From a checkpoint of a small mixture-of-experts model trained on Wikipedia: 25.8M parameters, 192 tanh GELU neurons an expert.
Below are experts of layer 8 (counted from 0) of a mixture-of-experts language model. Rows are named up (a neuron's input weights, with its number) and show model dimensions 128-255. Each number is 128 + 24 x the weight over its row's rms, rounded and kept within 0 to 255. Numbers have three digits each.
Before each expert's rows: "mostly gets" lists some tokens that are sent to it at least half of the time. This comes from a sample of Wikipedia text that the model never trained on.

# expert 10
mostly gets: " States", " York", " 2010", " 2016", " 2007", " 2022"
up2:140129123121100155064102062166093140126122152144126140153141130155095110130147154095123113112123137087113100163101126150106095170101164115147164109125127111119109137129160131129134123183101136115135170140118082112113138165106135093114160118158134100165120142145122120076102124111132121114116086143089147121087144134157133162111131107123111131102165119118124101080127095129102081081127
up3:122093128133087157112163129141130133117084115114147140097131126112185149135147142139136117119126086137087124144118116155103133139155097157131109120173137101150118107115152112133116133103127164151137138126116087110130112093146146116099127113119091112151122128169069126115125106108112095140100132107145126138132100057136104092142119173171192123116131155131105159091149145154148134145104
up4:153124096079159145104125141099139118106120131078090116151114109134113163180142113120147118130151139152163106141079170122127125139166135130080161143127112144159131141152124092097169104145140129065112111153134090131160121062157160134103130131117090158144125077135134126141084112107130090086124109139150135171119130074105123114145107139121140145155131119120120097147127146140127102093171
up5:112090137142163110110136146119144124117116156129156103132143161152114168108161146145103145113106101142147085114126109146100078110101130116125094119119141079115108135091151127141103170139162123160148128147148106106150155109099125115126117164106081159100125084123104137110146112101134090114111154158121133117171125130106158114144092100101137179172120114156148141156087159134144121143188
up6:137142109138135141130165141107119138091198128121144120171157137179137153126138179144180166153169123119093152128165064101135172087143102111108158181107134112145109142126115145139130156120158122105106107150094113084147137153131083117123103154131139168114129154118138136116114152135111127120182139107141157172158110139128116096130164126097125105136158128137087122140129168101109172087113

# expert 5
mostly gets: "\n\n", " where", " when", "=", " However", " if"
up18:130149090127117119193134110140152147144118104147098103106134145139141126109126122132094103154125126126108126127150139121107128116143111151172097126136148122130159144140093087113143085109115075146136148112147142165109147151132123114159109116146170172131133160110108103106171119122189155152129131153126129071135116118114100173088141159130161128172119149139105166128148139151178155145102
up19:168118174129150087078135119138083116084095164145125127131168149133120121140178147163157160120129131096123124128138166086130118139103109134110130103140125124109123087176123076138140131087111117142145152144143143107104157172162109078107144113123140155120077128138138142121110078103148125174093100118114090138149109179133108157094130117133115112107117150142184126158119147144139110107124
up20:086107125102154137157138114118153132150113140118099081164089139130123127165106110103105139138068098127126122127093119164149116132094116108128117176158126117140126145085069141163132135146170167117109123096110162170105143124123087142142134137136153124133122099149076146128151120143168178111151134121115131143132142146134131113115142107119114132129150151168112116146145155128151149142196
up21:128108116117060162143118110163153150132119135118088119154147085144147163155146090111132153110110161128108118098142158137166098134139078137142104108161127118132124123113182148144119144135129120130123082169187153105121148109143138147114158104153130139113131118116159130151154149103109125107114124084087085148095158098093172105100134126165117075128118139088091102138107122166161096140067
up22:128097084139163127123160143094124143126122119105138106114183096145110127134129170143146122139104106121158133128145098157130166102124087145100103148121148108127143104131113104147088132122146130169114134145138167131143088126103097135144108101121142148150134105151096127117153122118163158131173161130122149086159125139148140129117067153109130083134093151110138131120127133135088140088121

# expert 6
mostly gets: " series", " work", " album", " school", " area", " film"
up1:174142111183129123133109139173132140097130162175089128142097143169114124100168130154124120122113131155133124100119075134104147145156150131094082103097119119151130146190152129140129130121080109134168096149135113138133149146188110111092153072109146110123107105139153106133133084144143175092146143148153102140157130130096128123145124096148126116117090111092105150103108131128136109140142
up2:145158129148133142127121147126112116151129121095140134129169091116097127147105109157140103103113098118115132125127160112142133107096153113192163109128114131116114184126152123156113132130153101105125147122103128130137143108102152139091122127138117120153136105135115126109141097120150121124067093146103102124118173080135095117147143131143143143099107113160115083138098122114096127078119
up3:143170118116140122125114133136174136132090112114163123154162151137134129158103104124137139107119131134109128122072140136121130144181128117055137138153126139148101095110069144147097103103135141123109111081140148147125074148167126108132121137126113135127142143128138171119144170145126105165149105097148130113121113113134114084141118147115142170093111136108111153146148095111129097163144
up4:129134137134126127130140137100147090101134138134160079131142122164146122110097143111133173096110114121074099101142130114178187142147127132158122132134157127139127136152112066128141151127153112184124149137142132113130114084128109149074090144120140064170148111143155124106162156126088108102140124113118130118076160104136107154138137138110140136141138096101151149065103125112095144119143
up5:118085127164142185146131110138141104049138147104140145156151138153129131147126118138114094112155104136183075157156123116124120125149128122150126139129091103138132137115145172110159150134091104126117130136140080120114149130167147091140119143131148125119121131148087120125120121120113134118093106055092131125115062117135106128125129141113103114135112156113077160153103177147090174144113

# expert 14
mostly gets: " L", " N", " S", "′", " $", " M"
up34:110051141147131090156126118090089124163143096134086120133103170182127107139136112129135129162127105129136146116131100120113122129115129083144113143189116108094136112129139189105090165157123143120142159148171140111122119118148139158126123146136132130133178152076094134189122115102150150136138129145138119113177091129122116139150126158115111113111122109154153136118125127118130129106165
up35:132136128155113116161188139119100139139115145131156126087157139105116147116121146123124137097144154195101167061073117165092123105142164102151141124108113127162123127098140122118132124128135148143115129113104152129131133131106078148104107100123126145172134084137140106140141139170167134140138144120132143126141162099166113098122141117142152118133173149121161119154150086158153087162094
up36:110097185085115104135108103108118179132126150083099120142142121147129149149100118115118147134128131134114108100186148104156137109145151126118077153092147122133162095128129108143142125105107150105156099147134135099153111110131095131106128123152132157151141110125079133115139155113144114118108093160148118135125150089086145121171131111121108177135125146175155172119074120125114110152114
up37:161155140140137128100126137140138153140064132098164152125173126117124151095114108105111141164130164121103152109176106142110165142135106130095110135100125157146159099109125109089114122099127102112150109132131123165145127134096136161124111062127096127154146115091171175127099122127088149159132151112116131127117143131114110150159151079070158151152115107104119168127135149113158129107141
up38:100124081136140134139140148134122123131141143097129120121119138117100135136114108113138133166113122132149121130133112116156128151085133122143116132115149136163098133111142110138132124104182152125134116121127156161088062110074132115104147144048208083155161143114123145173140077134156164112108147159143114182140118147116100149123122148141142175158121098121100150140159130151147086134131

# expert 7
mostly gets: " in", " with", " from", " for", " on", " In"
up2:135139111181167166142082122107183097156140120122081123113114092117175163133148100110142170127123101141116132127083176107080110106092108136150090086112105132111127138108138086122154156148166115120119115145136103136105136145132140130157139107107154097141129136154120158157104098092156153134085161105076122113159154126126135134125179123094084140146123142147123146128106156091132131115142
up3:139097141096131137166142143167114127106105119153162113135139134123146118144132170149123150151131131147145106121117144104143138092143117116071105134114149127118092170135152129157118145124132156131129077164146125129126147137132141105093143111104087118081134108106124144130074116118113160119128090076087123153104127122150101112122060159120097116104123132130107178092115120106161106099114
up4:184144154084134135144091152133131110122131128167150166119129155179124092101086134105095097150120126101127122112108134144157137091200087131092146163108123163170143114190129139104149137105150138141102081111107091141142129158137108142117118142107135136108106159140118108145141169132145093143138109131140110106131130122157123174107112126080091159142084079129107160095142101104146131144089
up5:134142102164114128142138174129141143127126156129164113109145163101122159135140104136134096121075109105129109099134118146098134111124124128150100130145113155138127121112129162124120086109113065102138192149171103081133139140114152140177133195144061086125120081124126146087134129092137106116152113147127141151076153109146118127124112135134154111123063127140140112123152140156120134155114
up6:107121142160154103143144118107132108143111105122115106158139123184098081161143077087145119096157137090107111112128171138148179155118126146116125117112115133116124147114110086176135106171118119138112150131153090109139124156109115164153137158156160148128145103101187128130138098138134122173160103098140089137082116156139117173118099147141148120164161099162108109167151159172084121125127

# expert 15
mostly gets: " t", " \"", " Pa", " Sch", " Wa", " Pe"
up17:119156117126119136140139140130145149114119132111097125142176066115119127144120127133140152167120154141137102131093110100146093144118135142105140101140135105133162138126141126133121152133115151108112163170164124166139123098126114158102118115133143138127122190055161122128140170155131123127187117141109165114164157152102124133101122135102059131151088129088134128120118146137151104141140
up18:131170138101099132120114107171139122126107100145175092122120109138139164151109141104131124100125121114089156134150134104137118130117161134124084098140141083153167109130127077134122160144112141131132092135154132119181148160115167132130116145109122158065153146126067143156138136108083154144156159165152136154168108095079110106096127135112164157144168144087132134113112135118129118148168
up19:139107084112129100078127149119110128113160090112090093131134131065133135194156137139168115105111145164163145118147112144150106112099115121094102154118144158131121139120145146112128151081123126148172124144160122126129149124097141145137090096159153121153152110183125115159132126145172155146116129147121178092140160128153115157073106137166138143097101103117140138134134121148146141129152
up20:125104103101110142151125108089103101126136135120160127107133129157085088148125164144162198128124130129146106081104143160153126134143184110140112155202116156099110143114168133166166126123112150136106142136105142149093103088121136126140155073116123106156109118085105088108152148149112100091100105099119118083115100119137153142155166142097157126146117149137114140110112132102116116089133
up21:113142127152123147116156126177111092116129100178116115156109125133132127147115163124159077138122124148184105112144124126137128125129127114098120124118124098117111113134129127092107134122149103126103132184149144096094130123133133105123149130148138083156128127127143099137168089120095096133125152088150106163134152162094136123133084118166073114082121161135153128106159158117116141176138

# expert 12
mostly gets: " &", " and", " named", " President", " appointed", ","
up2:151134121144138123137103111144118086111080085152106120124125069107087154148077096138130121127108126101129147113069168145140149074117129142124130151114131116117102141146119132159121135106149127103108143103110111132166159139130125090154077189164152102139131139138123138162130120101123161176130152176106114130125130085140109115143159137112086143129062128151118147114172134149118109125124
up3:131066153159151108147116101112146115100097114160170110111158108106087153097139154121172119095142129136136132126092142111127124100166155084147121113142127118153096194154122142122116106143104139143103147124117162153114135135137163147161144131107148143158106174099092122159124136094140114114129148162104146153101132132122164107130164122130107141125100112157144119168110163118132153074113
up4:174134105129122096088154115176166129122096132154127162102107110121115134091111108093090131103098131159074166115120125131106169133141137146164133171135117161126177166134129106154119140143140105078116101115124115080144109158122096117157098143096176151111128131123132154177150156176083110135143132126128151139155143104105126126099105087101162120151118129156115120129078159151093134150095
up5:145113141115110167157077127143125141108119167131178156120143114182162120103109098112154119124177097092133122110174060117135111141097128136196082088148094100151114118140129119140109105123085106156110145196176106185115088166156110105103143104123111122123161106134150128119112096137129113137145141106151120126119141100158131112131115124145102135114119157095105143143177144126140131079121
up6:119169109151106144107136107129127151101165121156149065127118124114148125144170099137135129127129109147124163141173137083118100136143107126182093092103092135168106176133155134106134133127115147147120129124142105127186107140132102128114112111124134133156138138168063126117112062125114095117105109152133137154107151160182116152093124130153143122160135127166094128128145118161128179091137

# expert 13
mostly gets: " one", " two", " all", " this", " more", " three"
up1:162102122099148056151121164126123110137127154113129132114100135175122131131103146153075155149136096118129138117101109118155138144120135152141075159118146160163108145157121167132154137135090119124172124163153164125122125160171125125148175151096120126117073108131104110156118069132098098125095126136122137158139118135096117102124162129106140113129085105111140111139136076134140096129140
up2:117113147119116160107095188133114109137133107129111100157131133133108108181142111120134104116134138145136109155138138093176129124081133095115139137145107120150094150095143130144135131110124156123103124145091119130112113130153119110118119144118172093151123103156140115119092151151138125175155116122118119098114113116113148103150163168089134146117126163146090136103084138114147090121103
up3:108071098139177125148139149081143120085118071086133086103122126183120140140123126146140061106151140163149105150098143115159153123151122149140128139125143132130111144158116123130109143081074131075126142088114144113098139124152121144178164141134147072179109134146125146108126158092177123146088171099174125129122122119189128124160161105104079113134127112116137114152080118166134138128077
up4:103129163088105125117121104144113133123071065159159156137130178104134163082144105127143098082159138103114136124127128118116164126120138173091140127123118122139103110162125137144134167144130150124142119118131147129109130141103105139131127138098165125132116120149099105177091145114120153140095139175121157166193120092109087077101139066132146172140122182119107145091117133134092136138145
up5:149163138154102126123137127129160169113150116100086134116128141108105150169161135102087151093164113133118115108097136113140124122142086141158108146090091116093101096108110106123107130146112094146140103142101094127156157137178144112112133108147163111136132128197124126115118094136084122146137170140099124115166111163139132104113141108114152154124131109103116131158130140135137107127138

# expert 0
mostly gets: "wood", "berg", "ko", "ville", " Thomas", " James"
up17:124170124133146127137079113076145133058148105119186161112105103107123127138139165094083113099136162129140117133122101107148129149137127132114140131107110117165114166144156171092148136175088134092104088119118156132144119131103122158128133106118161086108147183113166134160162147155133114118147096090146135145146144141116136135143108141110116112156155128099134118118104133145117096114148
up18:137150095130162132100105127145118088128129135112150122107086117125167160165116159116163148109098138117131092150142085103147148142171137178127150119134133099117098103141134103178122164152145108135123126140172160142170120095165119141179124106075135117121127160128146130116078157117146141095098147123156131124100113122104105111115093127100144129142100125175156161115146104133101126115145
up19:132093114150147108139142116108150123153137127077158153104140154127130118105118088078137126119081096134168142089111151155127166101119151105083115121108167116109110137150149087135127153146119125109132139158128104124123126131151114148124100109131113129117098141147140050096143097156115148150153154152145104129094131137131127143144195170131094146167107089122159094124131181153131126177132
up20:102184119139136115125172163133112104092127136149170098130107174141085124143108169120089150155076153153158157130094113136099113139166117121167143138161079148094134147126144118117171143115131151125128115133061120141106122063113110150112111074126113094184157107088123130109143129137142146104111092123110136121089083133111132120123152150140141098190121136147129146106121134113108117119121
up21:146125099130100158111145123122104154125138094154165170139092094074114123127129112164142171116123115098122132083142183161127122152115152094154139144154144090094119127131142142129120107135148157128100124145091108159131154112135156112120127118135189091146120181114148102112138144154142116129127155123128162114103136082148110172132136120125169140162118162127116130125144113144122150148135

# expert 1
mostly gets: " he", " He", " who", " they", " would", " had"
up36:139129124122092142099133148128104100122129132120115137107120125110111126131146126119122112124106112140134114129121158146135123133141124130167096134132117151135131103168150189125122105134131164127136093129133163175138133081126144138151104145158101157121093167118084132132157148116117079117129133131156120039130147112102110153149100120097098179159117131153137149171105140155153145098106
up37:146120128105122144118094116146158088125133160133157112103108145150159104113140053093128170105170142117140091153135142121131121135110147180127112157092138100121091104140145157127152146149109118110195128129169180124131088124105161139149141156128118136158146126132125169135120133092075124141122146128114202147110169101156126118136125113064138133168104113139161130113172122159163118135110
up38:121134114105145110106133173154114178112119111160118101125145112127118157126112149078130130147137097067127132120077092091140155097130144137147130114108117131158134149173117158163121120150076150106118132114159120169132143086105129116118151130144163134126070100116084136108143117142146117111105152086106144107140109141095112079124127083116157157147145144139124128131131149136136084158128
up39:113135161085152136187108101173100154134143142093125140133149146180087107137138104118126126131125173133129112074132123142118140125137139128089123104144125141120180124157122149117110138104145092099110126137127149114188148114132163100135108129172142074169143107110110111087088164137087106099085109115144125119053144154123113124155148108082103098125086130141105138149135128160117154145137
up40:130182112150156164122146111108173111146077133140147137105122114120139139131123120126098133165130117149128122145075116144117114095142108123103120119143117109122113139139150122115125157133095152107130153173146146132158138173119157164130108144109058113124169124110154120125088130087157124110129139099141169134105151114141115127094144126133116133134135162157099119115097094103128123120129

# expert 4
mostly gets: " made", " found", " took", " used", " received", " began"
up2:101101136134139141086152139123109101143142108131133134127151131147122147171160095121143151104078144064131186125098166094113114099127111162167116100122095104119088149108178091098105133154113108152136171118106112114152132139116108126134137137122179073159164127130113121146115130134108115165164104095081151084106167120134108108132103111136141131106113145132133125112117141107124144106140
up3:139129170149099152152128159133131130140092093096142158162134145143130117113137098137112173169149170095097104129087128153131154146156149147084103144167105104068117125119138129114125154132116085117139117117108164139105110107105117175130137140143123164112134165114137158145112092139096107130135138112106135155101116114117116093133115157147116149104109108169142150123134126096139115097147
up4:110116150115136126141133118104140146110100135114150138109174114167125119144124142114096084088142127094125102079117126093155144108200101105132139134100119140125143111146100136149143138124150115120150133105093120116128103115135107112133122104139109098146120136143127066145178115144123106172168132127170135110126118111159077124150120065130124148157134145134138118115118138128110100124142
up5:107129164128136119128139114108108124117128114155139123103143128184074154095143129110152095147112120116121127123118119101152121096128148133137117121113113147123135122136148137130139160150109097154154121122125108124114150149157136108097102168150145142129172140113087074157154119100131185170115133144175136175096112123137087126106152119117217093156121145146081100163086098165128167114078
up6:117157173098139140112141159166130104161141112168176118131114105156106128141084118161156150096128135130131122103144118142142114161116155152163144126099123141112120119115083159129125106126117154138107112167141085149111172129140118140152110119112170113164124140103154097159109123135127088112108133072113142140111136135127145134114094125118154117147107101104132128156147155155102152114120

# expert 3
mostly gets: " his", "The", " an", " The", " its", " a"
up53:087078078054084105133113138128111127130127122094103140118121156144133162139121122120089134148152099136168132129135138094163128106141120097124111083197107114136130117153184112114102130125121157100153149178097102135138068114148110116122161094164148129123120160164115121107115155136120103140133156142107126108115110067128113091110117142093094108103122160113115131136100096106135134103163
up54:156137059175146100150117094113124112171089112121100114108118142166122086130136139125123104102130081114161114123108117091147149114135082157146119153084149107134108124155142101119113097090134144084132132133095086165131068124106128134086166120160103142185125138176109114124124093150116133096129099124124092120161092112096103139132149110141123153130125117137111138126168152130124135127129
up55:142131149178168154130141087148111140124130132096084146155146124123156149184151159150109113135113101140127131141117112114168115143103096126120115122085103151125175121115136083118117110100107140151078138097134113161076090138113165145127098171089168104130157170131141121101119113129131085135117098124131137119119118117122109131103183128122135125114127090081120149120118122139114125118147
up56:136138143141125132124133127122142128111116114168157147165127100141090138142127110103094119126092095124174175126131151153121111144134104092074154108109116090146108120131130138122127117144135110104130110100121108155128138114146135077115118121120154124158091122128144117127128127104097149154110121168119118185140140143119120121149129093117104150108154110133160115105082098084086122134107
up57:122154133067126148150136137127143167095147092128101090128110130116097119169153104068144118157155091120132154145165115158119111129089139140099099133124172114126098146147092134148131139136113130126095142115106149110104125150103122169129111105160124092167136093164146137098126111136198137123115052078108139136124099138141138098110140127116119118100069149080128152102115149113174107100167

# expert 9
mostly gets: "%", "′", " km", "°", "″", "000"
up2:100147148142129128112104143135120141098096157137134123145121155163131085138109135126117104074116130167139124129155122110129104125095152176104097075120127096125160115106159113157159123101147141085115118096123124153141172128113112117112142091140142136165166161174105107165106136060100118171101160107093150137151126115115128089132122150119109156136156158098123118105118096128113139173155
up3:135100092080160134114119163119109132152114099129068065149099139121128112100085080116144137127147126133130146136107130190118187126143144109110077156164114146117091140147133100140099141139135122139120116193118148155092131105120171128099117142155115163138110133148114111167112138113134107151128129091111113134111118106132153116171134127118086148120123123160090171128084135108113169104117
up4:109131086163119123097133080084122118100138178159156110086168108136106137152148130116137100112086129161139089097114109144134142119160127128135167131141126113132098130156136129116172152159111131125159125143092135109119102163152089153119160150114126118138176148120101116132113123137141167125139141136152145161152124115124127159115103122158094152158122092122091134139125156108155137123139
up5:088127148166179119140115147095171183133148144142099153119151102118140127115118145091170119139161100133094102077080107131144098097140147101118129134170104179115138143150130142105108153130109094184151133155109096186122120109149120103153133143126132173145124131132132115140143182106084110096102131098140088111110129113159176133140120108133141161145122110092122135130141124135151128125139
up6:105182145127126111191115124173164104104125191105111093085135142127103126164130163181141123143137131156143124124108103122143149132108117121133134113154180107129144154154155130134123132101153112074058111126132136126127127116150135127132074133122149155143136089094131093116087118118193155090119106144120097117126135114130128142098124115144082189081106122053144145108148128132124132091141

# expert 11
mostly gets: " (", " =", "See", " MPC", "(", " ·"
up1:137108146156095125160114116083068155113113190132087111151126107128161113102142145168117108133131124140142157139136115145165170114155128135129127106103138139128130135155116099160121112133113120146124110103096116151132060149132093112140157097174106140133119132142147123159157079142120139156145116122168108130175175096101111128129125119134102122111119145147157140095146107100150116133133
up2:118121137162132115145083147125127103132112102147141152121122140118163143182094078097099137146109113137170188127089161127149115106113107140122161105145108149127119097126155158152166134110154132170097169083110169124086098152138131137157118124089164083150114129108130159138069122130152116152124139144098158134142104108107113084148180159123132110120148167152108106154097168141090115135154
up3:160105113168122141174115141155160113153142100127138114098170128121127078133146141139136126109119140156109130138088135109123126092143084165121096118154140130109129169064173088118103113127089097132122137132143158147129119143147167140120167097184147122124156117090109101129119122146166121166116117131121122141116131178093142152145131113157053129072128121142127085115123112117174139123117
up4:127107127129113146083186078109156129168116129136155151128175151116157158162160093117130130106121158137104098128145159174148133116134109138157162124120134147134168140140130128157163133140111139128126128139171148171112133122142085094113177143118134058111103092151113128155151106103073108170120133090142116137131136118138068121142153118133165138135105143106120105115132131136032143112146
up5:083151115116132107141148170126128195092127114176120150149124103130121150165148121131143135140123100091129065113156143108119125130114107123064150153119108113133098140104168163111117175125104131177105157145102075136146113146119132161141124132097143099160104109145075126124123145091133124144111136164163174176097124152092151097077086077133145151134138146102114130088107114124160148087119

# expert 2
mostly gets: " comp", " cons", " pre", "Personal", "raph", " Title"
up35:148144119143121117117145099148136118078148142146089119137167163178134123141110099132104121149088160165163172133152094104164088155121129112107164134147102155175137117114116151124138141141128160106142169148059179159102120096124126138133119090166111093125132120155150181116126098127174147108135106156155100121132123126102120105111124095096123120122134149130128113131158112114124106159175
up36:164144130087084150181157141138123139130127104138130068128113151134103136153119152139142172113122130161158125128128142102147109125129125114156161133121121122121149151120142128187130101120090171111145129156109121123158121087146152113132126128120130089118172134079135115096105119103162114130124146138135159106142093093098125095154148153129124142136101107144101107162117137122149100121112
up37:176155157139131068140137114118091100138126147112167127135104115126135113087133112095141122116136126124125113145149132116137121167113106139146118110148174135084161103078128137118176056126104120157125140135133145126120092149159167100113149118125091115130130112108153089125133171140108122116166148074113151142080125105144119130092127116090170101126160125138104110135126140106136094127153
up38:133127121190142120149158135150150136116155138168087113161157138130115162111144102161112120155161112149166134096131155084130133105108153078180113119154123128134088098091134135123121168121095141098083160106123096127143146106097130154099125146138153110144143074119138137129103180147115135095106123115084131138110126095166094145136166121141136173163152142125140092156113143140118120131131
up39:136136130130150153135140144178109102129132109123158109152095130100105072136141177140105103127152193144126089130147117138118100132119123116169107143133121107170118134122145116137166118124143145130168131155117076130149145099143132116107118117122073106165170147133152125140154177144103153127097092136143157134066149125129119112143130100128123135120133089133113171167118083164132134085124

# expert 8
mostly gets: " were", " are", " Am", " inter", " en", " dis"
up2:151109164119103157112131147154077119118162096100139135136121097108113180164143101116138167128142128140099137128139143147145122132098118105144128085145129125102120123112112124136098114154127151106100159138142138092124091133103139128120133136156132167145131132163096153143138148099171146121110105146103079114142135110128107116110101124109188137115099110129099143181137152152104100130125
up3:156142134094118081127111121096121142111143109109105129143140085152121148128119163095113137115113151072132122145132106137130097132141103126065148143117139128109110154127114094139144142184130093150120107152134109133124099129149108139136092099119118114162155110174131118089139108167119066197142135144119115087140086116148138110096137086158122143091139074145082124161078155149158103163130
up4:159146117114100108135158135138060142112132177155113117152127095126115107113098113161143155096095124098093097106105136125108160140164136138125143132133108136142191145156116154136149150113119132132145120158091161137165120137152161086103136103160165124102158174141109103098129165139175109123149167116126162149143165092125121121146097134112134165162096126122123125097127107130138131089131
up5:086160165102064077107155120150131147139156161112115156143144144153085156099140135110103126134129161098150130126135134109122110097134162120164145147124190123119100105116139135097129109109117110135153097154116118133107148144171128116111152134110131173121120086106154110120126089114137129118124122131136107154113152176113110102099134119107141102094135121176132123103144135147100150114085
up6:102157107108132136151181145108113125155126110129114076159139104165088120176118129140175100090171155118128106115114117085118096107113135123158145186115137128131109139144141129124106117139152172177114154159100094108143150144162123114109109098113124103149099128118165114124101121159091154097142120121117165098102185134156135107124118145148117164101175085113158107145168101091087156110125